From a checkpoint of a small mixture-of-experts model trained on Wikipedia: a shared expert of 64 neurons.
Below are experts of layer 3 (counted from 0) of a mixture-of-experts language model. Rows are named router (the router's row for the expert), gate (a neuron's input weights, with its number), up (a neuron's input weights, with its number) and show model dimensions 0-95. Each number is 500 + 50 x the weight over its row's rms, rounded and kept within 0 to 999. Numbers have three digits each.
Before each expert's rows: "mostly gets" lists some tokens that are sent to it at least half of the time; "comes after" lists some tokens at least twice as common just before its tokens as in all text. This comes from a sample of Wikipedia text that the model never trained on. Tokens count by the router's weight.

# expert 21
mostly gets: " the", " The", " at", " his", "The", " In"
comes after: " of", " in", " the", ",", " and", " at"
router:496490476447498502423514442520521450452483609485516486637506544593567497468538453563475480429480461535510488540513458467509554526434467460533480510447590483596468473474445481508556394438513519587461520445527454586483449492539523437510518474405501457424581428484482575506494502367538477544
gate0:499397467465508533455553569512474541502476516421442512590540551497477528513442489425485580454500501564447482492503476554450479467536484450585392421516532476572526491429547403472520511474434461559527530491440538492450435429484574460525486539523454480483432565486563488479548489429515613501
up0:529586426536501579453485590437453491485464472416480508530514493482439513472499541524498517469514475540484478564433552489484454569515472459555470495513508548503448519458529515496580508478492401496484553504492512371473460486579548497418507414424556471540499572416440462521453476461450484515
gate1:579482497525516489523485456549457517528573502467467420447493522569502427468542493535537403524404632504567559436493456434466409550533475481445524485524535456496556478494471524543480472427523548414363432439543502564540616406561495562466484491417479579537482457515556462502559569556607505502
up1:491525506383525544497468474463497509516574455490550597575535411547491504532443523533441606484489522490499432551506507510506538433460572466467453522515508477510400579464596410453533545554516468535500488566502504496504407567519608449508495483515458518471431525448523511493499503508467553501
gate2:414504488558438564467512517496482533468483507496365524551600546456488575479549473511524580443633541566416447479506560538534390537466560423583513514489384597496512454430537532526511464459525490467587508511518407496452632438465528569562535570474530471460456440509499564600512475484485464547
up2:468479536427462538553439482582530452485502462594467432459491462458571442478526442482526516579523504480509438554482469518485437455512504410449553390556521506508457519562562574547598488517514563572572507608487557457550494536533549528599466542483482423520486481554544518460504370537418530473

# expert 6
mostly gets: "==", " ==", " season", " team", "===", " University"
comes after: " the", " a", " and", " of", " The", " to"
router:522463530488507570486597470484456476443489584393484499528540494522480464473549453510505496475398451461588525526507569471479456390562441437431607482469489452423485498469411586520541543442518528482516541553485533522544396483461459488463401583431437559512482407497476596485457486489472507486
gate0:462509569561478493438508525544564448478488471414484515500470481524362524485454464473532413487475502499599515439434461495526402449461540463401417535508497510481505529524537565510496484511465464528574532492425508520494452468489521436486471554505465529478544553477472459542507446516537468512
up0:548566468417556402574454508419392571565495502497456542548488495484519532539423491562534524563507513450382570569516467489445584510547504502569560483467516427512490427453497528400552495448527563434504527484573510510494512509519501490509538502488541525525542465528524464514510547491427442509
gate1:500462477571528443576451395604501512449460509551433463520560469459496462545502483513415533501518441431492462445523546544497499478464525557495598481584527481499511534499505546544407551487538497467483529526547449555517428461478484473452502488388558437484588457540439554396508477563507489490
up1:498444487500621509557502444487515500384494495478490416375459420510532450599553430472511520402440441489588424431470534486486453480530563558489553475566530524495581463441403488522478552512538528499447543513609538469469500485542470503563518509537501483418511464527564498425528507487522476486
gate2:526546513537534471579497471396490502531446369454499568526427485483419471593504454533509443506542517491482477585381568485543517510544487514505513532456444487395521576484550635426483430440477409502449500524545496537550473471408531442504463501450506495576543448573541545479469453497575511496
up2:444552438508553505480524512525547519521470592504489473503500595509606599443528551459497543448500438509503559442581416466433567530458526485515484467462572515608504473418535433514522540526543586514466519412410504446440489477563502527456587498590576486416508466417498477549511590509487454548

# expert 22
mostly gets: "\n", "|", " \"", "==", "The", " The"
comes after: "\n", " |", ".", "==", "===", " ="
router:470589513568435401512469432468492450473472478502458570503505564598501653500535525531571557471567539475472581550384480566409506545472515594466480519489569492450491487526439508450578434451509446546489525411482452522443542402543446499464447482439523519508443489549544440466522520475536534588
gate0:440494504530527464450527526493478448456552496496560451557472466499407491446443480462455437483465527455572518515552445558499469493366403529514419523523510517548552563505532463534563558426475505452570566592584526487521437434560468528466494471462532462461520491523575400441525417393463493437
up0:480523522517529527484461497481571500500527613501456508470568442503562436480535476533496577470551614515553483504488542528531501449513500467496601433498548488505450482494459416546543467562510490569481459475466497550492459597440540428516475599536535441504459488379520554467515468525404569600
gate1:496559448401450513450456528469506433481405489521525505589449429591468477467442456491476505422552557474559499501519526657535529529461494520506341497432506474465425435463485515478489433486506471544475475574426559613492522431481527449530529473579482552538533504616589474568561515479529534493
up1:535518401585391505562519574447454469523507526396543520552478525415379476493571526502461523520507522538484448526495512519508564437480534439445521478488534529490457471519399488493506513597565508466528449471432423557585466502472503523578537508453479486485397431487519478481495409520541487552
gate2:539504501453481441602556389478519493447443548473460633523485493460533508476560481467470530514527481493514564498418439557450502468476556521515488456434435455435555591456484465504488582501484626477564513524494533440539461436537496471505516553465578491595410524498470477524539504524516466456
up2:417540570464448503500551472409521450421466446493494504554444522514526473508499541466488492482554401535498518570435403522467562460456577460470584543551504601589451542423499533520499525556475492679521501480532448453491513493478519497608545443516422558430506525534542553400432498564519471547

# expert 1
mostly gets: " of", " The", "The", " first", " the", " years"
comes after: " the", " a", " of", " and", "s", " his"
router:454460552482513521439588529500496449517523566435474475547500432456459483454588433497454506501479489449499486450553563498548503518468445491464463539413574572633481442529512514477550495492574517522476407423432485537564433480495459506590451488480444506435525525422485582549470453427415513565
gate0:530426496469474525520520480539492470435518421553539480497488545505532387563470482480495565525384536459473525427560479472566454555517516473436533524553495461486530410546436486509458638495534506505452493481443551437450516473533551437524547493412573442510567451496550575478392494434490607545
up0:536573465488549584519559581485349541399541494462450516493482406546555480504500507489525576478498417516488500337435519384485456445456566457532573522491485451475544516512560502595515460524567521555421520483505445465568570456489608529587575476550485550529524564498577500477545468491493528469
gate1:555412493519489557528546511555505471453475466582498417509552461457575545539461478573490542440509487506418598486517555491465404439449502577625487493530391540447510491474534568599434488460448509443502528539462518475527598512483503443575488542481484508483433494547490544558487446550464514624
up1:468594578406488445407468491417487558542503588497479576600500385555463498467435499490465483560499467466575521505465482510471476528577472504501506578543557444526432560458502511380554509506438488576512535542500506523477432486446506589430493415490584457618608500555550519445434485467560458513
gate2:414475537459516533481506486497576507520481444589516474470482569563536417475521479494437552566463539486530551552443540474506491414439492504464529406533413531447559467563437412466481568557447570418512510457541566558421464529474480471564507581552470500476489475542534500520506566413430562546
up2:540511466559499470470538484482526546531469457430492494566462579477564601499468513471409418498652476430428467507490447465437474551458418539464458487467577534446514489515505502436551545477504468483489537439455500436479436506488496522513477454471573611544569406499564429567556456451406564547

# expert 17
mostly gets: "0", "7", "6", "9", "8", "2"
comes after: " ", "1", "2", "0", " (", "–"
router:536529554510553550529505470534481533537458488436489577557519463461564576429520533495568505497517596428421597478515450511496438416464470557466435548444516429514484507460605571528483432427475589495549543466505485477470548440526501548490565408544521431381577438441452494518568493573523536477
gate0:509509533521537516514428489542549431557494532394448448465485477491532520516595508514434567473556448469576540543577505512524479459451496491445532481471451543485445452469577484574464441514461462486510561513579485504490415525535474492592552467593502470470456538441493538555538522420547549376
up0:578551483517526391470589407485552577529537439533487415532537475448445494441481563537527582438641445479449478474448568476554527580459549471526559585517354420491539560526531494414417540543598511486511487443556442489465549455486550482492497548508562465477490531466476560509546535450511547433
gate1:510460555547476539518493471396474401524446476431459526508526420550488487595480470478501439477506507501478498520467492605461521529499525419472431362516507524439408583464394486468514543546523523477532499461494551496495446545554414392546561402449472450533492521499570440563538510503469576463
up1:513531484427592580452499490506484510494474535535541425529576524478609486481463681580498476582510455462592415496463432400499475520540494521426509527436486512405570521509449430524515530543524463400467482536502513545525505490347490524505398537486545437490531454553529485440454482451446451479
gate2:524565530531560448489581407592436579503484469554407527506486562574534432417561468478602468546422462517549512559560526480503472504455544456486535492490443542580605519459486557495508488565440454477503512500466453432569536549508482443482584571388388520444501514454502546521478471375514505452
up2:547578544536587500547571501543544538496520416437453457479463516553432486477474476439535454448439523473453533480559514595524543448547542515445472453423531540548595545494488511487549514527523401502481436495477442490567431547486497499499523503475561514485462511445432587546508420338610492486

# expert 15
mostly gets: "el", " |", "am", " R", "ab", "ak"
comes after: "0", "1", "3", "2", "5", "4"
router:453420454508597450468469548528434496504481469461595491562526561473499394619456537539440453489429547542452510571485464435494389572504514503444538431510399489543493516466436561529467517538474504503582497469520565424540418455501480575543553491531569478490568419549480552520449518500495450352
gate0:487503497499519424576472505415387514486566537515519357538524466511483368505469448453532504532538542522457412436569484505428522435470554493514537373385481503435529473470525547469526462521555535593545558531476502392517530492442491526565556565456451481515472535398509441445577543507369421499
up0:571532481461499424621466448487456535455634488486541455587534506455456380491495414496527513573505475510528440436573526504456528468486503507452521454445484497443542478497554535501440390510508545487470522551476540403520549588475515580625499553421446484515498529421543480454512480457457405460
gate1:452621527480441427477556522582439479502492546486450538548594506511457467528509460534634492483484450542584575460539447473509488573507516440519494486429418506563580520512533507454630517512568462552433403535474513401527542517572549543513528498506507568440416490454516538464417668602568523593
up1:455448474580561560535472416503580485450451438466465533498412515523554540490525487432438490543492547490441497521527573556523556450486550591466478504489556572391493448443470505527482471557480535403530604519540484591404467443481412468505481485464534408446584484481589466478481412424422472425
gate2:570451519476517434494500526523448544401485392527483569443485413477508485495481535540493524505472517517514411504555515478468505471396516520452515436502469560554530499553467403474458528514520396485655454576589473553520477552522497527518502614392447477540559421392481500551467473548424525512
up2:515456532498506436515548568613526552409497386560484582486519480520502551572503501543431487525449456565572555451596491538457508436470518622521571465473506519618440572436522546541526593512527410478482529463509563492568519525460497585534542555463525461519555495549448522439518535509469485453

# expert 10
mostly gets: "|", " Total", " •", "=", " Location", " Time"
comes after: "\n", "-", "|", "==", " •", " Year"
router:464524464515524403479469571510519486494427483462555462508553577589514531439549416510504545480559487456484542543431479511487449508453500548504445520429579534468473507557397505454467505527455508542474470395533465506421519525488494369557492457573513540521485467524533491500553500451371546571
gate0:572514445528423495422519527474558525484529469531526523418436621516561441504455444426525566434576502524582434564514525491511465469581448573559480555475553448485462407503504561461407546546548435536554527513438537530537542559585532506551534522458586534569452455523593472498494472466557515489
up0:500547494430533523522512437475515483551529488515478460554507468549453470422523567506462346536425504484478542439448514541489481515467476462452577519546463489556491561454526519506646418470439528499473463537490507482539436458493540447364444547537494487425550500467476556510505467500463481556
gate1:508402402520510531516435590460527415538550512480517516508485469460536502470497438559509510525513524456453508527614601473541526431481472623539477464599465487547500472557443500540508505404604482514507426549469446538554389526534462549491523537516463498575555476418501527449432466485499489473
up1:489486516534466446515362440398506443500452456482533493442594525449464462493404535411445554507431570502507514505470537554511490482554581520549422532453545529523471488498554570435475404610489468537501577453529553494499405483390507520480475521514436460468440460492513608551381521451542459556
gate2:463449526483423450485475460533602455484500501440428553436521581425446483559504532402573537486563465412481529498486548522527410526492547516516444563479543457508446625442583499426556498528513438499510547493517376542492500488486591522504490450618416582500523535420539463508561516480535494555
up2:611455492379472486492435479498474519484567496488533506594463506579551430466444474547485530489492611559418470478510471508428523502481506531503584479475506491492584463476363561459515474494443579486475542446598505429515456449525433448457453458418406523495527478515536565533537558578500480498

# expert 14
mostly gets: "8", "9", "7", "6", " University", " John"
comes after: "9", "0", "2", "1", "8", "7"
router:569462487546530520552469512492440511512528589525550530536499512466506516497403508523422493482511546418502452570482549450520612496477508522495618559545506438525505454428478573515589541567434593447376507545539460423474504555503533448499519518439495508518557463438517533517461504542495488568
gate0:486477460521390534518584469557499477563506357445388578478493525498476531499506455512573446539469524548487526531458543497596492543447398549486473430422491539514518492528513455523539475499467436579554509448482473499478532506498397507522515420492544474457476607564407436574514596482463553435
up0:480406527549494582557583506503602510508630509558523474509478618476531542491511545488513403532422423565553487488438506444449469507567525477464511456521603529471441500427543502481496528548546501432500456534470451504434459471427517638474503442530531541474482591519554440507495537418591533499
gate1:566454475475511556527486425490563463651513462515421493483371448626486521520434466522570396491459595476518507528463568576453402522477469401501516466507523498519524498456520498584468445570398514493539628418507424520533454557482456508477542509389499503511513542478489540511468523473436539422
up1:519502541483534540527604460531535439542539574518474521500570518573442487546521499471536507461474509370557523580548500525428405461565431553472479516534482455511485527555628487533417513548456462450505544550503429505532469516389511524436507503472424538483536490561558526529515440492420643541
gate2:507408587561507494515427476483530503492570533431435407528553529461530462461529487488444485472606487566485576476481468555543401519467552479497566561504455599508503573442481519559438545495464516568518505501465565515560523491502440566566663560505487440496345497452401518468544540506553522520
up2:483500517500486468499521482450454511558517540554559469527586456482515503482469443447481497559511494495481496421503547521479483512436528565449491453485516521517528547446527517494454485510585433463614493465502467537543565481391486510565589446446512493437495484495478506430522449473541458504